Experts of a small language model: a variant of Muon for the experts.
Below are experts of layer 4 (counted from 0) of a mixture-of-experts language model. Rows are named down (a neuron's output weights, with its number) and show model dimensions 240-319. Each number is 128 + 24 x the weight over its row's rms, rounded and kept within 0 to 255.
Before each expert's rows: a language model's description of what the expert responds to. This comes from a sample of Wikipedia text that the model never trained on.

# expert 3
Function words and verbs. Articles, conjunctions, prepositions, possessives and verbs in running prose, such as the, and, his, have, been, involve, evaluate.
down0 [141 123 123 131 129 133 122 123 110 154 115 101 125 116 127 153 160 107 102 134  57  81 142 123  96  74  99 123 132 154  58 115 113 103  92 113  78 113 140 124 125  90 122 129 149 148 135 126  92 127 149 153 125 171 105 110 169 149 134  95 141 158 131 162 129 126 124 152 170  86 133 115 116 181 143 175  96 134 133  78]
down1 [137 140 150 134  97 140 165  54 135 145 135 164 101 123 181 157 115 134  94 143 100 104  97 121  92 141 164 172 150 123 150 135 116 114 151 110 127 123 146 115 120 160 122 108 107 134 167 140 127 144 132 120 143 188 124 110 135 118 143 132 114 149 132 119 124 153 154 151 103 150 165 124 123 105 102 131 145 112 113 173]
down2 [151 121 143 124  80 141 130 128 115 132 121 134  92 150 155 125 133  80  99 106 116 123 142 121 100 111 125 175 144 153 165 151 163 117 139 108 136 138 136 105 140 139 156 118 108  79 162 124 137  77 126 120 156 130 114 114 131 154 107 143 121 127 122 134 140 109 106  98 151 138 110  96 149 121 120 113 108 147 115 167]
down3 [130 162  93 135 107 121 171 129 104 102 146 149 130 187 109 141  81  96 150 155 128  94 146 137 158 106 132 136 119  72 162 131  94 120 137 108 120 144 130 120 160 120 129 123 120 141 115 128 106 132 142 171 171 120 129 128 120 123 157  93 154 145 139 126 142 155 120  70 156 115 124 118 146 102 132 167 127 103 106  99]
down4 [148 124 128 121 157 186 106 145 116 128 108 137 141 123  98  97 155 134 121 102 102 138 110 127  80 151 117 136 152 150 152 116 113 129 120  80 148 146 163 116 123 109 131 115 124 181  99 149 189 128 120 113 100 106 163 131  99 180 126 104 152 128  77 143 125 127 156 120 149 135 190  96 161 136 151 143 136 109 122 129]
down5 [140  90 105 106 178 162 103 121 129 131 164 145  81 118 125 100 144  93 131  95 120 103 169 109 111 132 111 131 152 149 151 169 114 118 132 132 183 138 121 160 151 144 125 132 122 109 133 132 149 132 158  99 126 108 136 137 124 115 107  96 136 171 125 130 132 164 101 132 162 101 119 147 143 159 114 156 143 160 154 115]
down6 [142 121 134 138 132 160 118 110  95 106 157 153 100 148 131 170  98  95 110 132  92 138  72 104 116 101 125 100 140 146 165 102 116 105 138 146 137  93 118 151 188 167 100  88 140 128 163  95 159 103  81 143 142  87  68 137  90 153 135 121 122 125  89 106 154 115 111 113 124 128 124 120 105 152 156 134 123 117 100 122]
down7 [136 144 148 136 144 118 136 153 190  88 113 120 127 144 141 136 133 165 126 216 120  90 163 144 147 100 138 153 124 103  80 144 104 110 102 131 101  99  86 151 118 150  87 124  97 126 107  90 122 123 119 108 137 143 122 115 137 123 117 120 124 105 170 140 130 119 142 156  96 132 168 152 167 151  99 118 123 139 117 130]
down8 [123 106  96 112  91 139 112 137 134 113  88 113 119 121 101 147 165 134 133 142 157 108 140 126 128 113 100 119 100 126 132 145 142 129 133 163  89 130 124 143 121  92  97 128 164 151 164 115 159 157 128 122 147 118 113  87 165 114 107 152 133 133 134  89 147 115 122 126 172 138  72  60 112 157 133 136 154 107 132  89]
down9 [163 123 128 127 113 124 128 189 114 115 125 122 122 130 118 103 145 180 105 158 135 119 106  90 103 123 137 133 157 110 132 165 100 111  70 129 131 142 123 169  88 134 109 109 141  98 104 125 146 117  88 114  97 134 100 155 136 113 118 177 114 136 112 151 139 132 120 134 158  96 156 142 124 141 107 118 144 140 140 141]
down10 [161 173 129 148 145 123 136 199 165 123  88 112 132  97 132  90 160  72 137 165 102 127 123 149 144 106 125 141 113 142 134 132 120 117 112 158 115 140  97 123 151 109 113 124 121  88 148 161 102 161  72 119 125 153 133 139 228 133 126 128 138 112 126 121 141 118 142 113 153 131 138 135  98  78 107  99 124 118 110 153]
down11 [131 123 110 107 139 107 103  57 117 130 170 126 123 105 109 121 127 141 116  84 123 121 152 125 143 160 114 119 126 126  94 125 127 107 109 129 152  93 159  40 124 175 106 157 133 135 135 158 122 127 146 140 137  93 130 128 122 107 149 151 176 125 119 146 125  95 130 125 127 107 116 142 112 132 142 109 158  97 135 104]
down12 [115 109 170 103 180 173 149 149 120 130 168 131 170 136 118 172 109 129 132 146 119 174 161 144 141 154  83 145 123 161 137 111 142 134 152 148 174 118 117 114 117 122 134 128 101 150 134 104 103 143  93 115  84 122 149 116 129 122 111 116 130 168 162 191 137 143 136 118 130 127 124 158 130  66 156 160  90 116 133 161]

# expert 5
Capitalized word starts. Opening capital letter or syllable of proper nouns and taxonomic names in classification lists, such as M in Methylococcales, Neg, Comm, Marg.
down0 [148  88 165 109 132 158 167 142 158 128 132 183 125 108  83 127 185 104 176  68  97 101 126 135 158 148  97 137 177 179 152 146 129 143 174 122 159 142 122 143  99 122 116  94 123 118  87 109  94 122 138 128 141 126 136 142 119 149 105 116 108 148 124 104 142  89  97 144 141 126 154 125 139 117 121  95 123 103 132 121]
down1 [141 161 138 108 110 166  88 122 130  83 120 127 139 162 137 131  97 125 105 105 115 143 188 129 166 117 168 134 110 116 131 169 144 109 133 131 108 163 123 104 130 176 143 145 139  76 113 102 123 126 100 150 127 112 101 126 114 127 120 166 121 110 138 129 171 109 143 116 151 109 148 147 142 112 106 122 197 122 133 127]
down2 [143 157 115 111 134 143 129 148 111 149 104 136  98 142 118 133 148 143  94 127 109  95 115 121 114 140 127 174 150  75  84 129 127 168 134 129 105 111  83 104 103  95 148 126  73 124 140 164 128 138 140 118 150 127 132 152 146 103 121 103 154  82 160 130 121 119 153 111  98 165 119  84 111 189 147 132 137 113 144 165]
down3 [ 87 120  91 139 155 114 101 131 139 111 159 167 127 131 118 162 151 116  86 113 128 136 137 171 116 103 130 147 139  90 147 143 156 138  93 135 110 130 126 130 116 102 135 131 148 184 135  91  85  62 101 161 114 109 123  93 127 107 135 123 144 107 102 146 137  79 144 118 141 166 127 101 101 155 110 132  62 149 133 142]
down4 [166 114 176 108 150 167 110 118 131 108 101 124 159 157  90 124 105 112 154  87 144 146  74  74 169 126 132 160 133  95 115 142 111 152 148 112 102 139 183 140 152 133  74  93  99 106 121 129 123 127  99 161 100 130 133 149 103 125 124  95 102 155 123 112 132 164 115 138  94 163 152 102 168 119  95 116 157 145 124 129]
down5 [138 105  72 168 127 147 158 129 149 110 125 128  93 111 141  93 150 154 151 161 141 142 124 102 136 144 128  84 117 149 123 125 123  92 149 138 136  84 147  95 122 117 102 136 136 164 124 119 112  97 166 137 198 146 146 141 111 102 111 182 126 172  98 127 127 103 120 137 136 154  83 115 166 156 140 152 106 131 128 110]
down6 [157 163 144 171  97 111 122 127 118 123 153 112 138 176 100 124 131 153 112 171 150 157 132 101  99  68 123 135 146 151 108 147 125  99  93 129 116 142 144 101 132 148 139 156 109 141 124 104 102 107 107 154 159 108 113 122 130 125 157 129 126 111 163 115  98 139 162 134 121 142 120 125  99 123 135 127 117 129 171 124]
down7 [133 127 130  90  94 124 126  88 124 134  95 170 125 135 135 138 112 136  89 131 133 113 153 140 112  94 126  90 147 153 141 153 146 126 145 150 128 112 156 134  87 138 134 129 138 142 112 112 124 134 151 148 134 125 160 153  63 171 135  98 193 103 159 147 130 152 133 162  94 117 152 120 135 145 149  95 126 106 131 130]
down8 [106 122 109  96 138 161 119  25 107 188  93 147 100  99  95 129 135 131  92 169 144 148 139  95  92 118 113 137 133 138 135 104 107 133 103 138 123 108 153 144 135 118 107 132 153 141 131 125 182 180 121 128 123 132 105 147 149 159 124 128 143 109 134 115  87 153 141 119 115 135  59 122 124 121 129 143 115 136 119 109]
down9 [119 138 112 151 106 171  97 176 113 120 152 128 102 138 142 150 123 143 155 126 131 193 122 127 150 159 176 112 148  89 138 120 108 123 111 133 119 144 117 123 157 145 110 128 115 109 119 136 153 140 101 154  78  98 164  99  61 111 147 119 126 114  90 112 135 148  94 141  93 135 149 137 154 155 160  92 120 140 146  93]
down10 [112  98 117 142 118  75 140 130 110 121 142 105  73 128 100  87 141 120 123 140 140  92  85 113 123 150 116 114 123 128 121 147 136 169 151 131 127 140 123  95  99  79 106 105 119 161 153 112 187 127 138  74 129 119 121  96 124 134 141  95 137 146 133 105 116 120 127 106 156 166 140 121 115 138 141 106  89 151 121 168]
down11 [131 149  73 113 142 114 102  75 171 134  79 152 140 152 165 106 108 118  95 134  81 103 142 151 116 134 137 135 129 106  96 124 135 152 124 131 111 110 116 125 122 150 112  99 119 171 138 177 117 120 167  89 116  91  91 101 117 115 156 164 121 170 104 145 143 158 129 140 101 132  42 106 131 138 136 142 122 119  79 153]
down12 [117 112  65 153  80 137 126 186  98 155 139 149  95 119 153  92 144  99 148 108 147 135 139 159 105 107 171  86 189 150 124 131 183 157 115 108 128 149 123 161 121  88 125 132 124 118 130 116 123 117  98 111 119 138 143 104 104 120 139 124 118 129  89 107  88 153 164 107 103 143  99  68 125 127 133 151 132 177 148 134]

# expert 4
Name lists and prepositions. Commas and first names in lists of people or election tables, plus prepositions before names or places, such as William, against, near, San.
down0 [118  86 102 127 151  71 175 157 146 123  85  87 151 181 118  86 113 151  91 142 102 137 112 152 125 171 128  70 157 124 160 141 128 113 121 108 105 194 159 110 126 103 123  86 134 112 110 157 154  86 140 155 116  89 113 156 180 141  96 113 110 138 118 147 144 122 111 134 110 118 137 155 149 138  92 116 151 125 135 124]
down1 [128 171 121 162 112 112 130 115 114 112 159 149 121 169 135 112 138 115 106 115 166  90 160 110 101 111 133 116 176 113 124 128 122  77 139 128 129  93 200  96  93 138 106 111 135 157 175 145 167 151 173 162 185 121 124  96 107 113 120 113 150 143 128  99  97 163 134 104 114 120 130  93  74 124 147 138 146 120 144 119]
down2 [148  88 143 137 117 150 134 152 145 115 162 153 123 153 128 100 121 118 141 139 117 100 147 154 138 128 133 135  86  93 144 125 104 111  86 168 136  88 128 118 170 182 165 153 165 175 126  88 107 156 164  86 130 150 122 144 124 120 142  89 135 139 122 108 109 143 107 120 115 143 133 141  94 127  86 154 140 135 154 150]
down3 [111 119  93  90 128 126 117 122 160 122  93 101 114 141 138 136 137  97 119 145 126 172 112 149 147 102 131 140 117  83 133  96 141 119 140 127 117 161 190 152 163 141  73 146 120 112 113 107 136  94  71 131 167 124 140 110 161 131 142 131 128 138 113 142 148 143 121 160 104 148 111  96  87 128 109  91 128 123 142 160]
down4 [120 134 132 176 112 133 110 154  76 135 129 156  99  98 130 122 168 162 117 128 191  68 101 141 114 142 104 129  94 117 130 146 140 145 109 121 123 152 146 123 118 105 148 192 130 131 106 149 127 124 128 127 136 145 108 144 156  82 154 160 120  79 109 113 119 149 108 129 134 155 141 144 117 108 126 161 133 143 171 105]
down5 [139 135 130 112 163 167 150 132 132 167 136 115 136  93 131 103 117 112 116 138 161 131 106 157 129 117 184 127 136 155 176 133 125  82 143 127 141 144 163 127 123 106 162 118 166 142 146 128 120 192 126 165 125 100 132 113  81 149 127 164 123 157  97 118 130 123 131 116 141 132 110 115 143 156 113 132 122 100 168 138]
down6 [114 150 137 123 124 141 105  85 106 116 130 131 136 158 162 156 105 133 104 120 106 126  79 156 131 104  78 152 101 123 177 141 126  99 129 160 100 157 115 119 183 137  94 102 138 117 139 109 160 161 101 140 128 136 127 101 101 103 142 136  89 122 136 127 133 133 166 124 114 143 134 143 127 185 151 117 139 112 137 108]
down7 [147 102 138 136 135 116  87 147 112 113 121 125 124 137 123 165 111 163 134 112 140 125 115 109  98 177 133 182 122 120 154 152 114 111 151 143 118 148 147 172 142 115 118 102 130 144 138 130 172 139 149 147 102 101 194 131 121 146 143 112 124 158 133 121 127 103 162 125  89 113 128 141 176 148 121  88 152 115 133  91]
down8 [121 126 110 129 129 146 129  83 108 171 119 133 132 159 166  95 148 127  96 107 121 109 141 116 138 123  94 123 130 137 124 152 101 156 154 100 123 100  90  76 140 107 127  88 146  95 120 144 126 148 119 108 138 124  73 128 126 140 140  85 138 148 126 160 165 129 136 135 140 177 106 123 103 133 146 179 134 130 142 140]
down9 [132  89 179 131 118 110 136 223 132 188 135 117  93 116 135 148 146 151 136 150 102 114 141 135  89 131 143 103 141 118 130 138 129 113 110 143 134 126 114 157 116 142 146 134 172  98 119 144 146 129 104 131 144 182 120 124 161  93 107 111 127 167 124 107 116 137 139 125 136 141 130 127  88 173 117 120 126 111  85 150]
down10 [114 111 158 154 133 133 143 127 116 182 110 104 138 146 140  95 146 134 117 133 140 165 118 158 152 164 119  76 111 144 146 130 143  91 152 156  68  75 128 121 104 138 104 130 126 133 135 114 126 131  98 155 144 103  90 145 140 102 145 165 129 152 122 178 145 173 129 115 167 127 102 147 151 111  88 132 109 121  99 124]
down11 [174 151 138 105 132 118 143 124 143 117  99 137 151 152 143  91 170 150 144 154 102 125 142 135 114 109 139 107 133 120 108 133 117 132 139 125 129 125  85 149 109 109  98 156 184 135 114  92  99 104 135 141 155 134 131 137 141  72 168 118 109 171 140 126 126 122 130 130  99 137 147 102 136 144 128 124 107 160 149 147]
down12 [104 123 132 110 120 157  96 124 122 129 129 171 102 128 112 156 157 140 130 155 107 159 108 147  99 173 157  85 148  87 111 119 115 158 149 112 119 119 121 138 126 119 142 108 139 156 142 161 153 131 103 142 126 166 134 143 157 149 157  95  86 117 113 128 143 122 142 120 145 138 155 133 100 154 108 109  91 166 196  95]